Weights of a small mixture-of-experts language model, trained from scratch on English Wikipedia: 448 squared ReLU neurons an expert, 7772 steps.
Below are experts of layer 5 (counted from 0) of a mixture-of-experts language model. Rows are named router (the router's row for the expert), down (a neuron's output weights, with its number) and show model dimensions 0-191. Each number is 50 + 10 x the weight over its row's rms, rounded and kept within 0 to 99.
Before each expert's rows: "raises" lists some tokens whose logits its average output raises strongly, later layers aside. This comes from a sample of Wikipedia text that the model never trained on.

# expert 14
raises: "-", " ", " -"
router:61 61 53 38 52 64 44 57 47 34 55 39 60 48 38 39 41 63 68 49 46 37 52 51 71 58 54 38 54 57 42 41 42 62 34 42 46 51 49 46 39 56 53 41 60 52 45 54 51 49 63 56 47 46 40 41 44 47 39 57 37 52 32 55 40 43 37 39 41 50 58 59 50 38 64 64 41 45 38 62 49 53 38 68 72 53 43 41 41 37 38 66 39 59 34 41 61 41 51 44 54 50 24 44 55 60 42 63 44 39 46 48 65 55 54 53 61 68 60 38 52 64 46 57 38 37 41 66 29 42 63 35 53 61 47 41 40 64 58 37 65 41 63 69 57 38 50 45 50 45 53 40 67 52 58 59 59 44 51 61 56 53 55 53 52 49 42 69 52 41 39 62 42 48 52 51 67 89 54 53 57 49 34 44 45 56 43 60 48 56 53 41
down26:42 41 78 45 36 55 35 48 57 51 38 50 54 62 35 59 73 51 35 72 56 60 69 55 48 51 22 56 51 78 43 55 48 63 33 50 59 37 60 37 70 66 38 51 51 51 58 58 56 49 40 58 51 44 41 49 32 38 60 41 32 52 61 35 52 46 60 47 37 54 57 37 63 54 47 46 54 38 52 45 65 53 43 54 42 77 43 63 44 56 50 41 45 61 53 46 42 53 59 46 49 47 38 56 50 38 60 36 62 49 67 32 47 42 61 32 41 60 68 57 32 54 35 60 53 47 45 62 60 62 48 67 64 46 48 39 44 40 69 55 45 40 56 54 40 62 54 43 50 41 41 43 56 46 48 51 49 54 45 38 56 50 36 50 48 46 51 54 28 40 52 50 50 50 42 38 48 48 57 46 51 55 50 52 58 36 58 47 61 52 55 52
down27:53 40 32 57 40 41 51 38 52 52 48 18 49 42 55 61 63 64 46 67 51 65 54 53 51 50 58 48 45 60 56 44 47 62 42 46 46 50 44 39 62 77 55 55 46 55 64 37 41 44 34 60 67 39 53 46 41 60 39 59 52 48 49 45 54 64 61 32 50 28 51 66 63 43 53 37 51 50 46 49 26 32 54 26 55 62 44 57 44 45 46 39 48 50 61 57 33 68 37 57 41 59 65 63 41 50 41 52 63 42 75 51 46 51 35 45 50 37 50 58 61 66 49 57 62 44 60 50 43 61 50 49 69 54 44 56 48 42 50 71 66 33 49 56 50 58 50 56 48 44 47 40 65 37 53 36 50 49 64 61 60 41 45 51 57 42 54 58 55 44 49 42 53 57 40 34 46 45 59 53 51 47 49 79 44 43 54 59 67 41 56 54
down28:53 44 66 44 54 42 46 77 45 38 39 57 38 59 63 57 47 53 40 48 46 48 70 53 43 52 54 56 49 52 47 33 47 53 60 53 49 53 48 40 28 54 38 44 70 40 50 42 55 41 37 49 49 47 61 43 48 64 47 55 34 42 45 36 51 69 61 44 49 60 55 62 66 36 58 57 69 41 53 42 48 60 51 66 46 50 62 50 39 53 50 42 27 35 49 68 56 66 39 36 53 50 48 46 45 42 39 33 48 50 57 41 50 53 69 37 57 60 51 22 56 55 54 49 54 47 48 60 34 42 42 59 45 45 30 57 51 39 50 50 43 57 49 49 52 60 64 39 53 52 58 65 45 52 68 48 58 40 75 46 59 46 60 34 50 47 40 56 30 48 63 53 39 48 63 36 49 49 67 31 65 60 68 48 51 70 58 35 53 48 34 55

# expert 5
raises: "2", "3", "20", "5", "25", "10"
router:58 67 55 35 51 51 37 40 59 34 64 46 47 58 38 59 52 57 64 51 53 30 40 62 55 65 41 50 66 56 50 39 38 60 41 57 53 54 41 39 52 57 42 56 44 59 60 50 65 46 65 61 50 35 51 36 50 53 39 62 53 44 41 49 41 45 38 40 34 47 60 47 55 50 53 64 36 54 47 67 53 44 46 58 63 51 36 41 56 40 30 63 38 49 43 40 60 32 67 38 49 37 53 62 45 63 40 66 48 46 56 61 39 53 47 57 60 67 48 52 35 58 48 38 40 36 46 67 30 46 58 36 39 60 51 35 34 67 56 46 58 50 56 48 66 52 45 57 48 48 62 49 56 37 47 45 60 39 52 80 62 39 44 51 56 56 44 62 64 37 35 50 38 45 55 60 46 79 56 47 58 48 62 56 39 56 47 55 46 33 48 40
down29:66 51 53 56 41 64 38 49 47 39 51 41 55 49 50 38 40 44 45 64 53 31 44 55 44 46 55 49 68 57 67 44 47 67 52 50 50 50 43 44 41 52 48 63 52 64 52 43 49 50 57 51 50 53 40 49 59 61 34 56 59 37 53 62 71 40 48 48 49 47 51 49 34 37 53 23 45 52 63 52 58 55 33 43 46 50 54 52 42 56 37 38 69 55 51 52 42 48 48 69 45 40 44 57 47 57 48 55 54 60 49 54 49 49 59 36 60 42 50 65 55 51 61 54 46 58 60 41 45 52 48 19 49 47 69 66 46 52 55 55 35 43 55 56 32 51 58 47 73 45 47 63 47 45 57 60 59 29 77 58 65 43 51 38 43 61 49 53 60 63 38 38 52 40 27 52 29 61 58 43 32 57 41 41 33 50 22 31 68 58 53 54
down30:56 56 48 53 62 33 54 70 42 44 52 63 63 50 36 62 56 79 59 42 45 37 44 47 38 54 41 40 40 33 65 75 57 47 50 41 51 60 51 50 63 54 49 52 61 34 41 44 40 60 48 50 58 51 46 56 65 43 46 45 52 50 51 49 46 48 41 48 52 44 61 67 59 58 49 64 38 46 70 36 44 54 70 46 56 49 36 52 46 55 42 44 56 42 62 61 28 45 56 47 50 52 53 58 60 26 56 46 45 49 33 51 44 59 44 68 59 55 42 58 63 29 41 27 39 41 53 50 60 51 51 41 55 31 46 62 50 47 22 50 63 48 59 34 64 46 46 49 55 49 56 50 63 53 52 47 51 42 49 38 50 76 56 79 61 48 53 52 58 52 56 44 56 55 49 44 51 42 71 43 52 44 51 53 73 42 53 54 30 48 57 37
down31:49 44 51 29 59 53 36 54 23 47 57 54 43 55 24 35 34 32 42 46 33 63 49 54 55 49 56 55 66 61 53 54 39 59 50 49 47 41 53 52 51 57 41 68 61 35 63 51 51 34 76 57 46 51 43 48 53 71 50 61 47 44 48 58 47 62 58 52 35 67 59 35 57 47 32 53 42 44 53 39 38 50 68 57 42 53 44 43 48 54 45 34 56 41 65 51 55 51 67 50 51 38 51 41 67 42 44 29 36 55 45 43 59 35 47 49 61 62 63 59 59 53 70 50 59 49 54 67 66 65 49 56 59 44 55 62 57 61 43 47 41 61 55 39 67 51 53 59 43 40 44 45 61 41 37 57 47 64 50 53 60 44 74 41 43 40 50 44 35 47 46 53 70 38 47 40 44 66 48 35 51 44 52 46 35 59 51 52 43 59 40 43

# expert 7
raises: ",", ".", ".\n\n", ";", "^{["
router:55 65 43 34 41 46 53 47 58 38 62 32 57 47 54 53 51 59 59 46 52 51 55 42 50 45 44 30 59 58 54 44 46 55 42 71 49 50 40 56 43 61 51 69 46 67 59 44 66 41 64 67 64 40 52 54 50 67 51 61 57 40 54 37 56 46 35 43 41 45 59 36 43 44 64 49 54 39 55 52 33 37 35 53 45 62 60 53 57 47 34 56 28 33 41 48 69 42 59 51 61 50 50 43 58 55 40 45 59 50 51 68 44 52 33 67 33 53 34 45 41 53 57 47 35 46 54 37 47 59 57 30 60 48 36 31 49 59 52 53 52 50 58 46 55 51 42 59 46 56 69 38 61 51 42 44 60 41 61 72 47 45 54 46 60 61 56 58 66 40 45 51 42 47 47 29 81 69 52 46 46 42 45 35 30 63 39 40 44 39 55 44
down33:62 57 59 45 46 67 51 57 48 32 36 52 58 60 50 52 49 50 54 57 27 54 60 55 57 50 47 66 54 49 32 47 50 45 49 42 44 49 39 55 58 36 46 50 59 63 48 47 46 64 34 45 49 61 53 52 50 49 51 68 55 51 51 27 41 53 46 63 53 58 28 71 59 45 44 45 70 49 56 48 66 64 70 57 47 52 37 36 54 47 64 50 47 47 63 39 52 53 78 46 48 53 27 49 28 31 34 59 45 57 38 45 55 57 48 47 35 26 59 66 44 46 57 62 38 55 50 40 50 48 40 35 57 46 53 38 62 44 44 42 56 57 78 52 28 48 58 46 50 31 48 51 55 62 49 57 53 47 49 57 80 67 51 51 59 48 41 28 44 55 55 62 29 52 54 47 46 41 46 57 46 54 49 54 51 46 40 47 52 45 37 49
down34:45 58 45 54 70 63 56 48 39 60 47 56 49 47 62 48 47 41 48 48 42 46 57 72 42 54 58 49 42 36 52 51 41 49 47 53 52 48 28 61 36 65 55 51 51 45 61 34 67 70 58 52 50 44 73 46 48 62 56 52 58 47 39 51 51 37 45 54 40 64 46 45 53 49 53 48 43 51 49 55 50 63 48 49 46 63 74 46 63 40 49 53 44 50 47 52 61 35 31 52 52 34 51 58 60 58 45 50 52 49 58 49 56 59 55 66 47 44 40 27 51 72 45 65 52 70 51 32 40 48 46 46 41 48 47 55 52 51 76 54 44 47 47 49 51 65 55 57 42 52 33 53 60 48 48 38 27 38 67 48 47 79 43 43 53 33 34 62 25 53 56 45 38 50 55 49 60 57 43 64 41 44 45 62 18 40 40 53 64 37 48 60
down35:45 50 45 51 52 54 62 47 62 58 53 43 27 37 40 31 55 58 48 46 50 52 60 50 48 58 55 50 66 50 50 49 38 51 36 49 43 46 57 57 59 39 56 80 65 41 47 45 38 55 25 70 50 64 42 50 61 38 56 50 32 63 47 54 50 52 61 42 52 44 51 63 43 63 36 54 46 38 42 42 52 45 43 60 46 65 41 36 50 64 55 39 50 59 54 34 54 48 53 62 52 87 50 58 32 45 47 53 43 52 51 53 51 38 47 63 73 43 46 68 43 39 24 40 46 42 36 43 35 46 49 58 34 47 61 52 54 59 51 34 52 48 55 48 47 41 49 58 47 39 63 66 59 60 58 43 47 36 35 40 38 40 45 51 26 50 64 37 50 59 49 43 43 47 40 52 55 47 54 38 40 77 56 52 59 46 48 50 57 45 67 49

# expert 13
raises: "-", "A", "B", "C", "P", "S"
router:54 66 57 38 50 58 43 47 58 25 55 49 50 51 38 59 51 53 64 54 47 32 50 62 68 58 45 56 54 60 54 46 40 60 31 68 46 44 56 36 59 49 61 46 52 55 53 54 58 44 79 63 54 50 43 47 55 53 38 59 55 48 42 51 34 43 44 41 51 45 55 51 53 48 58 63 47 43 47 46 56 37 58 64 60 57 44 34 56 40 45 49 31 53 43 31 62 34 55 53 44 35 51 67 34 48 49 60 45 51 51 60 46 37 58 54 50 61 49 47 48 56 57 53 45 34 54 44 37 52 59 35 51 62 60 38 37 65 56 35 60 58 55 43 56 47 45 45 49 39 61 45 69 36 40 54 59 30 45 67 63 48 41 50 56 38 45 55 60 39 36 42 37 39 52 53 64 96 64 52 52 55 50 51 40 50 47 68 45 33 66 45
down21:46 57 80 55 40 36 44 54 41 58 47 41 46 44 54 53 57 48 54 49 44 46 30 50 47 58 41 48 67 50 34 40 41 56 66 47 62 58 46 52 49 36 45 43 53 47 54 47 58 46 49 51 32 66 53 62 42 72 54 38 59 59 52 80 63 50 44 57 44 50 53 47 58 46 46 54 45 49 43 60 53 45 53 50 45 56 42 47 71 43 74 53 43 40 52 35 56 53 61 44 53 51 75 49 52 38 47 56 52 56 50 56 45 44 52 36 39 36 33 56 59 60 38 54 45 73 49 53 60 39 57 76 32 42 32 62 55 37 51 59 67 62 34 41 39 51 38 45 58 60 54 44 48 60 51 43 45 51 51 35 51 44 33 58 69 72 51 19 43 47 48 52 39 43 34 41 53 45 50 68 50 50 49 62 51 54 66 56 48 41 59 53
down22:63 60 47 65 51 45 45 60 67 74 43 52 63 63 76 44 41 76 56 50 48 45 43 59 52 46 42 44 57 54 54 52 46 50 54 50 69 40 55 41 52 51 49 40 50 44 38 57 52 51 92 46 52 53 58 46 52 43 62 51 52 48 51 31 52 32 32 47 61 49 43 52 47 46 43 50 45 53 63 47 42 46 35 50 46 53 45 38 39 50 20 54 56 44 58 61 46 53 37 60 52 39 74 48 46 49 61 53 43 42 40 39 56 73 61 57 45 49 50 54 52 50 45 51 44 64 43 32 40 51 37 56 51 39 42 35 47 54 52 36 59 50 63 50 55 60 64 40 50 44 47 52 62 60 56 52 34 55 42 54 27 55 50 60 61 84 75 46 46 58 50 54 32 48 50 45 62 50 37 47 56 51 48 50 68 51 39 56 58 43 58 48
down23:47 55 58 51 46 52 48 45 67 36 51 33 62 48 43 61 56 60 47 29 53 36 50 51 50 72 43 59 43 37 54 69 60 39 32 46 53 43 56 47 44 54 47 53 68 29 61 54 46 83 60 60 57 51 35 60 56 34 53 58 65 45 45 46 57 47 52 53 40 48 58 41 47 60 41 70 62 51 50 36 58 46 46 59 34 55 41 45 50 46 44 57 56 42 57 47 46 47 50 37 49 80 51 43 43 54 55 52 60 61 37 51 40 54 45 29 56 42 46 67 47 38 47 50 36 65 48 34 53 42 39 43 62 51 29 41 39 57 43 56 40 43 60 38 52 52 62 53 50 60 48 43 23 53 38 60 43 43 37 51 53 57 72 40 67 51 36 32 67 48 46 55 58 52 58 20 51 49 39 47 65 50 50 52 59 47 51 49 62 49 50 49